config = dict(
    positions='rope',
    init_std_down=0.0119,
    init_out_by_depth=True,
    schedule='wsd',
    decay_shape='pow',
)
Below are experts of layer 5 (counted from 0) of a mixture-of-experts language model. Rows are named router (the router's row for the expert), up (a neuron's input weights, with its number) and show model dimensions 0-191. Each number is 128 + 32 x the weight over its row's rms, rounded and kept within 0 to 255.
Before each expert's rows: a language model's description of what the expert responds to. This comes from a sample of Wikipedia text that the model never trained on.

# expert 42
What it handles: Second parts of place names. Second words of multiword place and proper names (New York, Los Angeles, Hong Kong, New Zealand), plus the and name pieces.
router [138 120 118 156  74  93 124 119  95 152 149 143 147 101 145  89 119 137 166 160 112  75 148 130 105 101 155 137 175 147  96  70  86 194 149 137  99 127 151 139 123  96  39 124 135 105 168 140 146 134 126 133 120 116 118  68 153 101  93 161 218 122 121 115 122  53 131 107 145 188 106  70 134 159 115 146 125 140 107 164 147 163 125 102 120 158 154 129 153 129  81 137 124 136 161  51 125 110 157  55 127 164 162 109 139 158 121 142 129 184 150  98 149 121 153 125 124 123  68 124  95 164 124 104 110 150 173  92 146 161 122 169 152 146 134 176 170 148 117 124 199 130 108 156 168 125 101  94 104 154 111 149  88 136 124 125 147 147 125 155 115 146 112 122 118 115 118  91 179 191 160  51 100  40 148 119 112  97 212 103 150  64  93 158 112 131  84  93 164  78 102 200]
up0 [ 95 136 108 109 106 127 137 153 132 102 152 180  97 128 121  66 101 127 187 145 101 154 168 128  98  74 114 105 154 165  66 140 116 141 108 103 123 118 140 198 173 163 101 132 118 137 161 154 170 167 124  99 107 124 115 120  75  83 130 180 131 153 159 116 187 105  79 113 133 207 100 135 148 112 161 147 163  70  86 140 162 189 100 115  77 127 153  91  65 128  65 155 135 134 143  96 144 122 100 113 130 165 112 156 127  90 126 160 156 148 126 121 170 193 167  91 112 150 144 187 174  82  76 143 140 113 128  68 130 103 101 130 141 193 144 106 142  83 173 107 154 138 130 118 145 169 114 134  94 136 100 164 112 140  98 133 167 145 109 156 161 110 124 175 162 137  59  96 201 157 137  80 104 125 101 105  88 170 177 154 126  82 155 165 104 166  50  74 132 132 162 135]
up1 [109 138 157 109 102 144 121  75 121 125 163 113 129 140  94 119 108  97 147 144  85 191 156 124 125  74 136 102 110 146 139 142  94 131 155 105 121  90 107 124 118 114 103 200 114 122 148 139 118  66 202 113 120  88  89 100 191 173 114 163 134 116 157 174 119 122 156 122 155 129 107  86  68 155 147 131 154 143 103 130 145  87  99 174 134  84  79 120 115  92 113 164 155 180 143 139 111 106  96  94 142 133 165 153 137 120  78  99 161 106  81 115 127 108 178 117 170 112  94 130 114 152 137 130  93 187 187 141 149  74 148 151 166 171 158 124 170  87 158 128 189 191 147  93 134  78  93 115 187 148 189 148 123  66 151 144  92 139 146 150  71  75  98 156 118  75 124  73 105 165 171  79  85 111 145 161 157  80 165 104 151 117 205 135  81 130  73 126 165 115 122 177]
up2 [162 131  98 166 166 140 188 113 183 126 102 120 105  76 117 115 119  69 154 197  83 108  67 127 108 124 123 133  92 171 113  90 168 155  97 155 123  95 131 114 142  81 128 143 154 119 123  98 128 138 138 136  87 135  99 123 132  44 111 131 122  67  92 124 136 155 116 132 146 169  95  44  95 128 132 124 139 119 118 139 106 179 122 151 104  97 122 119 158 129 137 133  76 135 126 110 164 159 203  93  97 187 123 110 134 147 149 120 148 109 146 124  41  90 150 175 112  94  74  96 125 172 127 142 125 134  85 156 167 140  58 174 207 121 129 131 158 183 100 151 169 172 107 109 157 106 138 187 104 138 139 111 180 120 126  77 112 166 125 117 133  68 173 165 131 155  84  88 152  77 135 106  91 120 166 168 172 109 144 140 100 111  83 103 199  92 173 150 168 119 145 157]
up3 [166 138 127 125 111 149 133 115  95  60 107 173 116  97 158 136 119  69 110 137 130 159 105 175 124 130 154 127 139 128 127 139 154 139 174 161  68  75 143 121 117 118 118 144 152 133 161 147 121 154 148 115  63 170 108 103 110 134  88 185 165  87 103 150 144  79  87 151  98 130 122 117 142 125  93  97 121 110 161 121  99 123 114 127 152 175 153 119 133 127 153 160 151 165 177  92 124  98 106 142 110 117 142 157 132  98 143 184 140 181 129 122 141 154  98 143  94 183 114 175  78 211 117  80 114 109 120  62 183 169 122 178 193 190 130 221 107 173 119 171 148 175 201 159 134 114 118 117 119 132 112  70 113 144 109  40 166  89 162 100 142 120  97  95 124 125  89  72 115 138 151  38 165 123 108  88 149  85 130 101 140 132  77 149 104 146 101  68 122  98 127 119]
up4 [102 141 137 112  99  71 111 161 153 147 152 107 123 112 158 145 125 174 171 127 133 130 128 109 128 137 153 101 105 134 134 123 107 114  97  84 212 127 165 127 100 136 129 100 140  83  79 145 108 131 138 173  86 151 162 113 135 159 124 129  76 110 130  90 133 106  66 112 119 147 157 125 147 148 133 127 135 173 119 128 115 104 134 136  93 154 109 215 121 123 138 189 133 100 121  67 112  68 126 101  87 143 186  64 121 128  78 148 176 119 135 119 165  87 117 137 184 129 140 140 136  68 135 213 132 189 120 119 130 121  75 167 158  95  96 144 204 160 186  99  98 127 154 100  95  71  96 156 107 161 106 101 120 117 156  81 117 167 140 186  90 135 127 166  83 133 105 138 136 170 123  72 107 130 175  82 135  83 112 176 125 198  77 131  89  77 175  36 143 132 136 133]
up5 [122  77 120 151 159 144  96  74 118 141 111  81 129 149 183  77 195 145  68 149 147 132 135 116 141  95 157 172 128  92  73 141 159 108 130 125 157 143 115 135  82 138 129  95  93 157 125  63 173 131 194 151 146 143 164 146 154  98  91  98 122 115 132 174 140  83  72  94 170 176 175 148 134 101 104 152  96 187 186  99 118  82 155  93 118 186 129 139 152 160 143 178 179 180 130 113  83  93 130 107 140 121 136 167  92 116 148 131  95 167 153 110 153 142 112 133 137 138 100 103 135 161 142 109 160 139 178  69 117 138 127 148 168 142 130 106  94 130 209  96 135  65  93  96 106  92 159 138 136 108 128 142 121 128 138  94 146 137 132 150 110 146 163 127 104 167 136 162 160 123 192  52  91  85 119 119  99 173 104 116 156  82  36 184 143 128 128  69  79 134 172 154]
up6 [104  65 163 171  85  85 140 154 150 181  93 130  79 121 124 109 119 104 138 198 174 116 166 153 168 138  83  62 111 118  90  75 135 124 143  94 114  96 190 122 153 177  97 129 131 104 108 109 187 117 155 161 123 112 148 136 133  84 135 143 134 134 106  72 123 100 105 115 149 120 128 103 106 181 143 127 160 119 140 166 178 122 151 125 122 102 150 110 150 166 121 176  93 108 130 121 120 104 104 134 125 121 131 102 105 160 153 112 156 123  83 132 143 116 102 132 123 150 116  57 129 229 115 113  97  68 190 153 110  89 133 170 140 116 169 103 119 105 145 151  52  99 122 159 155 176 127 150 182 129 162 127 135 169 129 149 122 118 137 155 164 128 109 175 140 124 151 141 149 144 200 116  87  53 117 187 106 145 188 123  91 129  97 117 136  45  96 193  46  69 124 164]
up7 [ 75 125  94 103  89 143 178 124 117 165 129 154 119 124 128 156  87 104 122 105 139  95  57 142 172  79 189 133 130 130 144 144 114 161 145 105 106 116 127 130 123 155  38 178 102  77 185 128 166 135 161 148 110  72 185 153 111 169 184 156 199 135 116 150 122 101 105 122 109 148  99 130 172 121 122  38 157 143 118 127 133 119 126  90 152 129 139 126  87 144 115  81  88 100 140 143 153 112 159 109 133 113  65 134 118 180 123  62 142 170 127 153  84 162 169 149  99 146  71 132 180 106 154 125 116 110  97  91 127 116 151 140 107 143 181 124 150 141 109 189 217 154 120 181 109 108 131 152  90 122 137 136 100  89 118 115  92  85 118 146 126 145 122 141 152  92 150 138  88 152 181  45 127 166 138 175 127 142  93  92 150 103 147 178 110 139  69  78 133  49 109 151]
up8 [ 80 148  97 124  62 118 164 143 102 103 109 131 129 124 164 155  93 123 118 116  94 127 133 129  66 107 148 173 140 136 122 113 105 140 126 133 150 112 133 110 177 159 181 152 166 132 158 171 131 184 171  96 142 177 159  78 187 118 139 150 118 128  48 117 138 125 109 114  87 189  90 167 157 158 102 193 130  97 168  69 135 146  71 129 163 131 117 128 109 143  97 119  81 130 117 118  80 134 126 200  91 156 132 103 173 148 153 131 123 109 133  98 164 127 172 148  49 102  70 152  99 142 108 115 157 130 102 112 141 163 120 131 109 124  89 166 169  81 190 156 150 126 130 148 183 135 137 161 139 156 102 158 118 109 208 129 112  95 114 149 136  87 111  41  89 157 140 139  76 105 135  78 131 102 116 142 152 160 194 119 127  58 106  86 123 140 168  45 179 145 103 136]
up9 [161 171  60 107  66 142  81 164 129  80 148 162 133 150 110 194 133 120 113 165 175 119 104 189 130 131 103  88  97 156 131 122 189 116 180 184 155  99 136 162 120 145 118 158 117 121 159 127 126  63 168 131 126 128 139  96 163 131 125 134 147 132 158 132 104 142 152 160 124  90  90 106 128  82 130 106 139 133 107 150 127 117 142 154 127 176 135 108 208 168 120 160 152 142 108 128 143 185 203 116  87 125 173 139 171 169 106 106  97 143 108 156 152 171 119 126  91  60 159 154 109 100 127 116 124  68 156  42  99 134 115  49 112  92 135 137 205  95 126 121 202  94 137 113 130 104 105 173 138  72 118 100  88 147 121 145 157  67  84 132  94 132 149 121 148 154 105 108 184 102 147 106  82 126 125 110 163 161 111 149 205  86 110 131 131 128 149  73 159 129  69 125]
up10 [102 101  95  99 114 237 140 104 116 182 153 112 139 171 170  86 183 124 116  93 145  84 125 139  38 148 165  52 143 116 112 174  90 116 106 161  86 118  73 139 102 132 129  81 115 183 151 122 124  98 111 131 121 138 132  84 140  86 165 139 115 174  78 109 103  89  99 171 150 120 147  98  75 124  57 126 147 109 136 183  78 107 143 134 164 117 103 224 151  83 160 127 110 113 141 134 132 128 108  76 133 104  84 126 148 171 110  99  60 126 172 150 139 136 124 122 135 132  99 151 112 154 141 164 109  98 121 130 138 121 162 150 152 145 111 129 140 141 184 124 111 164  97 116 235 123 139 173 105 156  65 157  91 119 137  72  84  88 133 180 114 178 111 156 111 156 142 154 144 165 111  83 120 156 160 119 121 118 149 117 115 117  98 116 179 131 158 108 162 126  87 135]
up11 [111 129 157 185 112  98 123 118 152 161 131 164 125 146 126 134  93 151 150 113  79  98 140 126 142  94 158 100  84 141 138 105 143 130 167 138 186 131 144 167 125 104  81 163 120 183 114  89 110 111  96 150  90  90 109 140 100 165 173 144  74 103 126 214 127  61 204  83 162 165 114 104  80 160 155 118  83 140  72 170  96  83 156 151 134 160 195 122 128  84  73 107 162 175 183 100  77  97 121  95 140 145 128 174  68 104 134 134 131 124 135  79 106 159 111 149 146 124  36 146 140 127 159 138 104 100 116 116 119  99 107 108 109 120 162 128 110 149 109  93 189 107 113  77 124 104  71 118 136  85 144 102 117 125  75  97 127 140 174 167 167 111 106 130 132 163 140 146 100 145 168  79  93 101 158 157 102 203 124  79 151  45 146 131 137 164 166 153 121  92 118 153]
up12 [128 131 156 173 158 145 198 123 106 194 151  91 198 175 164 125  92 117  96 118  99 177 129 155  97 178 137 147 149 222 133 107 142 125  88 131  94 116 124 107 104 173 153 143 162 157 189  92 141 115 167 116 134  74  94 138 133 119 125 113 168 117  83  87  84 143 120 142 141 153 194  38  76 180 105 164  97 116  87 141 154 112 217  98 152 139 135  82 127 106 146 167 101 124 140  85 115  89 122 133  94 160  92 154 157 129 104 136 142 156 184 118 145  95 129 150  89 106 145 114 141 136 134 134 119 119 108  57 187 123  93  70 122 177 118 163 122 153 153 162 155  93 123 144 150 108 159  76 151 216 134 116  99 115 148  81 119  89  73 110 149 106 124 127 101 141 126  59 124 166 161 115  96 105 122 123 104  80 175 113 136 127 119 139 193 142 100 133 153 137 108 121]
up13 [125  55 178 146 167 127 162 129 127 151 195  95 138 148 177 116 132 138  97 102 165 162 119 154 218 120  48 122 148 155 115 115  88  67 135 154  81 136 103 132  82  94  70 114 108  93 131 112 148 128 171 135 127 146 106  93 132  95 145 127 134 146  99 113 104  40 155  88  88 160 134 158 120 101 112  91  91 102 133 131 137 116 157 151 123 179 182 101 168 121 158  94 164 156 141 132 115  71 153 177 183  96 120 130  92 119 111  98 134 128 180 134 137 173 107 127 145  95 121  82 108 142 167 153 167 148 152  99 111 148  77 140 123 113 114 126 155 143 108 196 102 183  99 176 175 102  89 113  63 122  96 173 102 117 109 152 167 128  97  72 129 123  84 117 121 149  82 149 160 140 156 152 155  92  37 157 103 163 183 122 141  96  67 128 139  91 110  99 145  90 153 139]
up14 [116  92 164 166 107 147 217 142 154 161 159 114 113  60  95 132 145  84 137 134 105  90 118 135 135 164 155 105 171 189 141 141 151 186  80 140 113 123 187 138 143  65 120  95 145 112 163 132 119 142 169 165 145 113 109  63  69  95 174 162 133 108 151 173 151 180 106 106 234  98 137 115 163 212 122 108  80 139 162 115 189 145 139 140 133 215 114 114 182 138 110 122 133 145 141 120 163 168 144 100 162 123 135 141 110 155  78 129 164 117 163 127  85 112 126 126 140 133 148 115 123  97 130 169 118 168 153 125 120 145 135 182  88 147 123  53 126 113 138  77  79 115 175 134 166  94  88  85 101 110 105 137 128 143 123 111  45 108 166 185 141 139 101 132 130 182 139 161 126 144 160 121  86 103 127 113 127 101 129  70 150  79 114 154 149  82 108 128  90 137 117 138]
up15 [129  88 187 110 115 173  96 106 148 176  93  65 130 132 138 117 100 129 150 118 151 153  62 122 130 137 138 132  93 156 120  95  92 162  35 133  93 129 137 138 103  88 110 111 139 102  67 120 125 144 132 120 115 114 131 115 163 119 112  87 133 100 151  77 159  94  90 156 217 141  97 161 126 173  89 141 117 112  94 120 167 178 152 138  85 134 154 174  75 151 132 136  94 155 142  99  78 138 148 147 139 127 130  87 105 119 164 111 129 172 171 155 147 122  63 109 107 117 186 131 118 184 165 139 130 101 143 136 129 116 105 149 123  99 118 127  41 120 151 207 123 136 202 135 153 163 126 156 133 119  99 182 152 121  57 144  63 134  83 139 152 123 124 132 147  72 155  79  98 113 122 125 158  72 104 147 141  97 152 105 111 134  54 146 140  71 101  66 126 141 118 217]
up16 [179 134 158 118 144  92 149 152 167 111  86  56 184  94 100 153  90  87 110 111 118  98 110 115 124 121 153 117 161  74 153 165 152 145 134 128 122 144 157 132 141 111  91  78 169 125 160 158 127  88 106 149 154 119 100  79 153 128 106 105 150 138  90  81 110  78  80  97 177 113 123 129 121 108 178 160 111 140  84 100  59 104 135 100 117 153 132 148 127  63 153 149 194 102 211 113  77 128 173  79 168 135 150  57 125 205 131 151  68 169 106  66 197 121 133 125 133 104 125 116  87 137 147 111 113 150 157  70 112 103 101 112 118 184  95 172 113 129 106 192 114 142 136 153 177  94 114 150  66 167 122  84 138 110 157 104 104  79 130  86 116 156 129 124 111 103  79 116 156 165 121 133 171 145  82 130 106 167 135 108 109 180 124 148 155 124  82 137 203 141 134 120]